config.yaml
hidden_act: "swiglu"
moe_layers: [1, 3, 5, 7, 9, 11]
n_empty_slots: 12
router_noise: 0.1
norm: "rmsnorm"
tie_word_embeddings: true
learning_rate: 0.00478
beta1: 0.9
batch_tokens: [65536, 131072, 196608]
Below are experts of layer 7 (counted from 0) of a mixture-of-experts language model. Rows are named router (the router's row for the expert), down (a neuron's output weights, with its number) and show model dimensions 0-95. Each number is 200 + 20 x the weight over its row's rms, rounded and kept within 0 to 999.
Before each expert's rows: a language model's description of what the expert responds to. This comes from a sample of Wikipedia text that the model never trained on.

# expert 38
Description: Single consonant letters inside transliterated or unusual names and words, like Newark's k, Yitzhak's h, Burn's n.
router,210,192,200,206,204,184,214,193,183,224,220,210,226,209,204,183,188,166,196,172,193,222,211,183,225,226,208,251,179,165,224,183,175,177,202,175,184,165,226,192,192,209,211,225,205,206,179,203,182,184,196,179,198,208,229,198,190,230,196,189,206,208,235,201,218,212,158,214,218,231,196,215,189,249,201,163,202,193,170,217,162,204,218,198,234,229,177,226,201,209,193,195,182,180,206,173
down3,211,181,257,217,199,239,186,195,204,211,195,230,205,193,193,215,219,228,223,222,194,190,201,203,170,207,227,214,216,230,188,202,205,184,211,204,204,219,208,204,166,190,217,194,206,235,219,185,216,214,210,180,178,200,202,189,188,166,207,207,152,182,186,225,206,227,190,218,179,210,225,211,230,193,172,176,253,183,218,223,180,207,192,189,244,203,229,200,212,206,215,229,233,179,217,199

# expert 63
Description: Digit tokens inside numbers, especially year endings after 196 or 201, reference and ID numbers, money amounts, and figures before percent or degree signs.
router,208,189,174,205,207,195,198,237,160,221,216,246,252,214,186,193,242,199,228,183,221,205,201,186,197,200,206,205,193,212,203,185,196,192,193,184,211,195,202,206,241,185,199,230,197,174,164,210,174,187,175,198,195,173,187,179,214,229,206,214,198,204,207,185,205,250,188,205,195,207,177,191,171,221,191,162,232,188,177,221,160,195,201,214,192,195,185,220,146,191,193,189,176,206,201,214
down5,179,197,185,224,199,182,185,223,192,186,180,219,192,163,155,226,188,186,215,209,212,179,198,198,208,183,198,204,182,181,212,195,208,230,198,210,177,183,206,232,230,229,214,219,203,191,209,207,215,221,228,172,176,230,213,216,218,191,182,188,197,191,183,224,156,173,188,201,218,187,239,203,203,169,214,183,193,211,175,203,160,225,191,215,208,228,209,144,226,184,214,211,167,216,196,230

# expert 2
Description: Word-initial stems of common nouns and verbs awaiting suffixes, especially war, end, present, list, design, view, sign, record.
router,180,184,189,233,211,159,200,206,166,208,225,198,213,213,175,186,190,168,195,149,204,183,180,180,215,157,199,193,199,212,202,159,212,192,215,158,188,199,221,205,189,222,187,231,213,159,197,192,189,189,172,199,190,179,176,207,203,211,193,243,195,208,198,191,212,212,176,198,218,218,196,185,178,190,223,195,217,190,180,197,148,214,224,208,222,220,197,198,164,185,187,174,201,204,181,236
down5,200,198,224,208,180,181,202,221,194,187,159,228,231,201,188,170,230,209,215,171,160,180,218,183,169,197,208,169,175,180,179,199,202,200,200,211,237,187,163,206,179,197,211,179,160,227,197,203,185,199,179,220,184,208,183,185,174,195,178,191,210,182,220,212,207,220,218,218,160,214,226,234,192,182,230,202,205,197,224,214,196,203,168,191,204,200,164,175,198,184,238,212,183,190,210,171

# expert 56
Description: Pipe characters separating cells in wiki tables of schedules, sports records, filmographies and statistics.
router,180,194,182,255,200,184,192,204,184,234,186,202,233,185,175,207,208,181,212,182,209,239,195,179,184,197,172,242,195,197,191,185,157,193,183,184,204,173,214,190,201,225,172,199,230,203,188,210,163,197,184,214,174,154,199,186,174,211,177,185,193,203,197,213,214,207,207,206,242,195,173,208,182,236,173,162,206,180,188,194,178,215,199,192,206,206,169,224,173,212,218,193,201,228,190,215
down0,243,210,198,200,218,195,206,209,160,175,228,236,196,197,195,165,202,194,195,216,204,154,184,199,170,205,225,192,193,223,201,172,248,219,195,158,216,229,186,196,203,187,209,162,218,242,191,193,209,204,179,175,201,228,209,208,228,215,184,207,178,222,208,178,198,206,197,182,239,203,204,164,206,175,197,217,212,201,185,205,219,190,219,213,218,172,201,221,182,179,203,170,189,216,184,174

# expert 12
Description: Opening syllables of Asian and other foreign names and compounds, such as Geun-hy|e, Tom|omi, Os|aka, Kh, plus final digits of years.
router,206,202,196,215,225,201,217,210,171,245,214,212,214,217,176,217,220,178,252,175,207,234,204,196,224,222,179,211,181,212,189,175,195,210,197,189,207,176,210,191,219,196,208,211,219,186,182,181,187,190,183,217,207,200,165,168,207,246,189,175,196,213,205,212,193,218,155,213,206,235,188,200,180,217,215,189,194,141,187,219,178,231,203,216,194,209,185,193,170,205,202,158,177,194,177,199
down0,217,211,215,209,195,209,204,192,198,207,232,196,204,216,215,178,225,177,226,236,221,191,180,206,189,174,192,208,196,186,198,219,182,191,201,215,200,243,151,216,183,222,197,211,199,219,228,212,214,231,199,215,190,199,200,153,203,191,237,178,213,211,185,179,201,203,210,214,150,226,195,169,235,193,226,180,186,247,240,197,198,180,201,222,231,212,231,233,200,183,205,210,181,212,185,187

# expert 24
Description: Commas and comma-joined punctuation like ), or ", ending a clause, name or place, such as California, Berkeley or School, graduating.
router,175,194,231,212,198,181,188,228,168,222,209,220,225,223,176,212,230,175,219,170,201,211,196,184,214,196,199,215,202,189,195,177,177,209,193,199,214,161,233,198,225,186,194,226,201,205,177,220,184,211,177,178,158,196,199,186,215,209,185,214,194,181,213,198,233,170,161,204,174,194,192,200,164,207,192,195,177,163,208,257,180,230,182,206,228,212,175,202,195,208,205,158,200,205,217,183
down10,210,177,225,224,225,212,198,225,202,235,207,176,206,173,246,214,198,215,164,183,217,205,223,184,215,193,212,203,196,196,219,219,191,189,191,193,181,175,191,200,193,200,164,181,189,175,212,161,184,225,184,176,195,226,179,189,185,198,194,185,209,203,210,194,209,223,176,187,227,189,194,243,183,165,167,188,187,204,229,231,200,161,210,188,218,236,173,221,189,201,231,188,231,232,183,192

# expert 32
Description: Slashes and separators in coordinates, pronunciations and +/−, plus gr/fr/tr onsets and Cyrillic or Japanese byte pieces.
router,187,203,228,197,187,167,212,213,209,254,172,228,221,181,200,197,200,152,202,177,190,220,174,184,198,190,181,223,178,182,164,186,202,211,185,182,226,176,215,181,219,191,206,242,219,177,193,202,175,188,160,203,182,197,209,174,176,205,191,162,199,193,183,168,229,210,171,193,190,205,194,198,173,234,192,177,192,179,204,208,191,247,209,182,212,223,188,217,194,195,201,191,220,227,191,182
down0,209,220,180,164,221,184,232,175,212,232,213,237,206,214,196,185,171,209,185,192,176,220,238,215,204,199,184,193,195,192,184,180,185,190,204,204,194,231,179,207,170,165,226,204,175,171,213,170,235,181,177,208,194,165,192,180,238,200,218,198,212,227,234,211,192,177,181,207,190,220,200,168,183,196,167,190,164,206,193,222,204,205,201,191,231,205,215,218,156,170,202,200,175,200,206,200

# expert 45
Description: Bullet dash, pipe or • starting a new line in lists of people, works, species or infobox fields, such as "- Elmo Pearce".
router,195,192,226,232,183,179,193,212,191,235,169,203,227,197,152,198,242,182,219,188,206,220,173,199,189,178,165,213,177,189,210,179,188,211,201,199,205,200,214,217,210,179,191,229,224,194,160,201,147,196,158,204,188,163,225,182,198,205,182,200,184,183,213,187,224,205,164,203,216,204,193,207,205,234,189,195,231,218,174,206,171,199,191,207,191,205,164,202,184,211,218,170,181,220,205,217
down0,213,194,169,190,190,189,197,197,201,189,198,281,179,193,230,181,192,229,199,168,180,235,177,201,189,200,186,206,217,214,173,193,178,211,206,220,206,237,189,220,193,216,194,236,177,190,188,202,211,229,209,180,215,231,195,186,185,206,205,205,191,224,236,204,209,219,197,205,232,204,179,164,210,194,207,169,217,183,213,195,161,185,206,207,177,191,180,245,192,193,190,213,167,173,196,197

# expert 10
Description: Articles and quantity or degree words before a noun phrase, mostly a and an, also one, most, very, another, as in "as a single", "has a total".
router,226,203,195,215,197,174,227,198,186,191,223,205,232,199,174,180,220,173,235,169,197,239,202,172,196,197,215,235,182,175,178,192,183,197,215,210,211,194,217,188,198,202,167,223,222,192,173,228,156,179,184,228,207,205,209,177,176,191,206,201,173,197,199,185,203,200,182,209,201,208,190,170,193,239,164,178,191,156,202,240,202,218,176,201,234,216,157,206,187,205,176,186,193,207,213,196
down3,215,189,232,207,199,154,209,204,197,206,204,229,168,228,237,195,211,238,200,209,175,203,186,193,199,169,185,246,173,208,193,159,211,211,235,197,182,200,189,187,207,163,237,211,209,196,205,213,186,210,189,172,222,203,219,234,252,211,211,220,182,194,214,190,235,190,219,219,190,218,209,191,222,181,171,221,213,216,209,192,226,203,221,204,215,208,195,187,231,180,181,230,181,192,196,207

# expert 28
Description: Word pieces holding c or ch, at word starts or mid-word, as in ch-eck, Ch-iefs, c-rops, San-ch-o, An-ec-dotal.
router,183,200,211,200,210,194,234,205,193,233,222,193,231,217,183,200,198,200,223,178,212,235,171,173,193,181,159,246,175,187,213,164,180,196,201,198,185,200,228,195,194,206,207,217,225,191,180,198,181,193,196,191,180,212,228,201,186,235,175,173,223,187,236,162,197,224,214,223,213,207,178,217,182,195,209,179,236,216,221,212,184,226,203,184,179,206,185,236,176,185,192,185,200,243,202,226
down0,209,195,217,195,230,195,176,206,203,176,181,132,195,194,208,183,174,176,198,229,180,221,173,193,198,219,149,212,180,193,225,213,189,217,221,239,183,212,213,206,224,177,206,205,179,203,190,208,202,240,192,194,209,203,178,185,216,197,216,227,213,169,189,161,193,173,199,233,200,204,225,189,208,181,227,192,223,168,189,201,229,196,219,179,203,197,228,189,192,163,186,186,190,179,174,203

# expert 1
Description: First piece of a split word, usually a lone capital like N, F, G or Wh, often after table bars or dashes: Nine, N/A, Gwenwynwy.
router,176,163,209,206,150,190,193,217,156,220,175,224,220,197,213,193,193,202,237,177,216,216,211,175,213,202,182,217,210,209,219,202,189,204,195,170,192,161,221,190,227,218,211,215,241,211,168,202,154,185,203,184,186,172,179,193,182,192,235,212,177,211,198,180,190,188,170,205,231,210,198,198,176,220,170,192,203,193,185,209,184,200,175,179,235,189,162,206,184,187,209,193,177,199,190,182
down0,207,210,186,175,181,193,193,194,193,194,189,171,195,203,202,120,173,231,200,203,229,160,207,216,182,184,199,177,214,182,180,169,220,163,213,198,181,202,222,192,182,195,200,186,136,196,231,189,185,210,201,196,203,212,203,204,219,203,236,232,181,182,223,212,180,231,214,182,219,226,194,188,191,171,197,192,212,207,181,217,191,207,185,235,235,199,206,203,214,212,216,177,194,197,197,205

# expert 33
Description: Hyphens and en dashes joining compound words, names, codes and scores, plus prefixes before a hyphen such as non, co, fron, as in Same-sex, non-exclusive.
router,197,190,200,188,189,200,211,222,191,238,173,215,216,228,176,212,227,194,222,162,215,247,184,182,235,222,185,231,180,223,200,166,185,181,219,218,172,159,232,192,217,188,208,194,203,218,186,231,158,175,155,217,189,200,210,206,192,204,214,204,202,190,191,164,214,200,173,200,189,209,201,188,189,214,206,185,206,203,215,212,209,235,183,179,219,219,185,220,167,186,206,178,198,226,183,222
down0,214,209,231,189,213,215,201,200,217,188,154,214,177,187,240,194,196,213,225,226,206,226,215,210,201,202,180,201,199,190,195,230,167,185,204,176,173,152,174,202,180,206,155,245,204,175,189,212,214,217,223,207,221,213,201,214,191,171,185,192,208,191,211,203,202,171,168,198,224,155,207,208,224,163,217,185,176,194,210,215,199,205,218,200,175,192,171,178,227,207,176,227,224,214,208,200

# expert 6
Description: Lone capital or small letters S, T, R, K starting or ending a word, often in tables, titles and lists: Date(s), Old S|ock, R|ights.
router,178,187,189,184,196,203,201,175,184,222,177,217,219,182,174,224,199,190,205,152,221,213,187,202,212,208,187,234,161,225,222,152,209,184,212,181,207,181,216,232,209,233,207,204,185,186,147,213,158,175,188,193,193,213,203,193,191,214,197,198,195,189,214,195,218,205,179,208,199,250,199,208,168,208,213,203,193,199,208,204,168,199,202,211,241,204,185,237,189,215,220,148,190,213,190,196
down0,218,192,185,191,193,215,178,198,203,191,199,206,201,246,210,194,206,178,221,220,197,184,189,204,207,197,174,209,174,249,214,176,146,170,189,217,203,169,172,150,180,208,205,196,217,201,174,195,197,212,175,170,200,179,226,184,203,201,179,198,211,171,213,231,213,212,174,214,200,156,205,201,176,188,188,188,190,216,197,242,185,193,193,194,211,208,207,226,179,234,174,202,192,211,172,158

# expert 29
Description: Single capital letters M, L, G, J, V, Z starting proper names of places, clubs and teams, as in Leverkusen, Lafayette, Gungahlin.
router,180,217,178,193,176,175,214,224,162,227,212,218,240,208,192,178,208,179,199,184,190,233,214,186,239,201,191,217,180,186,172,176,185,206,196,214,191,187,217,197,202,181,173,203,230,165,181,202,180,169,193,165,198,180,193,216,186,221,198,191,200,199,196,165,195,164,178,188,220,220,204,232,183,242,178,181,205,180,185,199,177,217,180,198,226,189,170,223,171,223,216,176,176,197,180,216
down0,199,186,202,197,208,227,208,213,194,189,213,192,252,171,176,211,208,205,176,218,213,188,196,208,192,189,184,191,189,186,186,204,217,224,179,164,213,185,184,199,166,198,222,193,217,233,197,195,235,237,171,195,221,215,180,207,207,203,166,217,190,224,217,186,183,175,155,153,184,208,169,173,188,171,207,199,221,197,192,193,160,201,200,210,165,211,189,215,175,233,208,197,170,233,208,180

# expert 7
Description: Dashes, colons, slashes and pipes that separate a title, name or date from a following description in lists and tables: Saga – A book, Regum: Artillery.
router,184,186,239,208,206,151,209,219,179,219,215,204,223,215,161,193,211,169,213,172,206,232,192,172,201,212,191,212,179,182,192,157,188,194,198,182,230,190,205,180,210,204,196,236,234,196,188,168,158,204,180,217,187,195,204,215,206,186,170,191,203,194,188,191,207,205,193,216,185,201,201,192,172,222,227,200,239,181,190,243,178,225,180,198,192,213,190,208,158,168,227,176,176,201,197,203
down0,185,195,221,181,189,136,182,194,240,208,180,163,170,197,217,212,215,225,182,177,186,208,216,187,204,207,206,207,213,159,204,216,203,136,225,197,214,206,198,184,196,192,195,179,184,181,208,186,202,165,203,227,226,203,212,213,223,197,219,184,223,208,204,214,174,238,185,199,180,197,191,184,219,197,229,209,186,241,201,216,206,200,222,217,198,168,193,235,201,183,214,196,216,210,213,233

# expert 48
Description: The word the, and some other determiners like this, that, its, each, after prepositions or at sentence start: in the country.
router,172,215,188,216,216,195,216,207,172,205,196,200,217,217,179,176,208,174,226,146,183,208,208,177,198,196,210,238,213,212,212,190,171,193,194,184,193,183,229,199,205,206,181,198,214,187,178,222,149,193,182,206,171,166,208,178,188,202,194,181,186,206,233,200,173,209,186,196,213,177,176,187,177,226,193,170,235,216,190,184,168,220,204,210,218,191,150,238,201,179,187,167,195,223,181,183
down3,232,195,213,161,206,205,195,213,213,208,187,191,178,214,189,164,203,193,198,154,171,203,163,174,171,207,216,205,197,198,259,224,165,209,217,185,172,185,214,172,181,184,191,184,196,213,168,207,210,217,219,211,201,187,196,186,182,179,197,211,246,186,185,203,177,184,195,178,233,202,207,175,192,206,170,213,216,169,194,180,206,169,185,220,189,182,169,173,217,163,196,203,195,206,181,188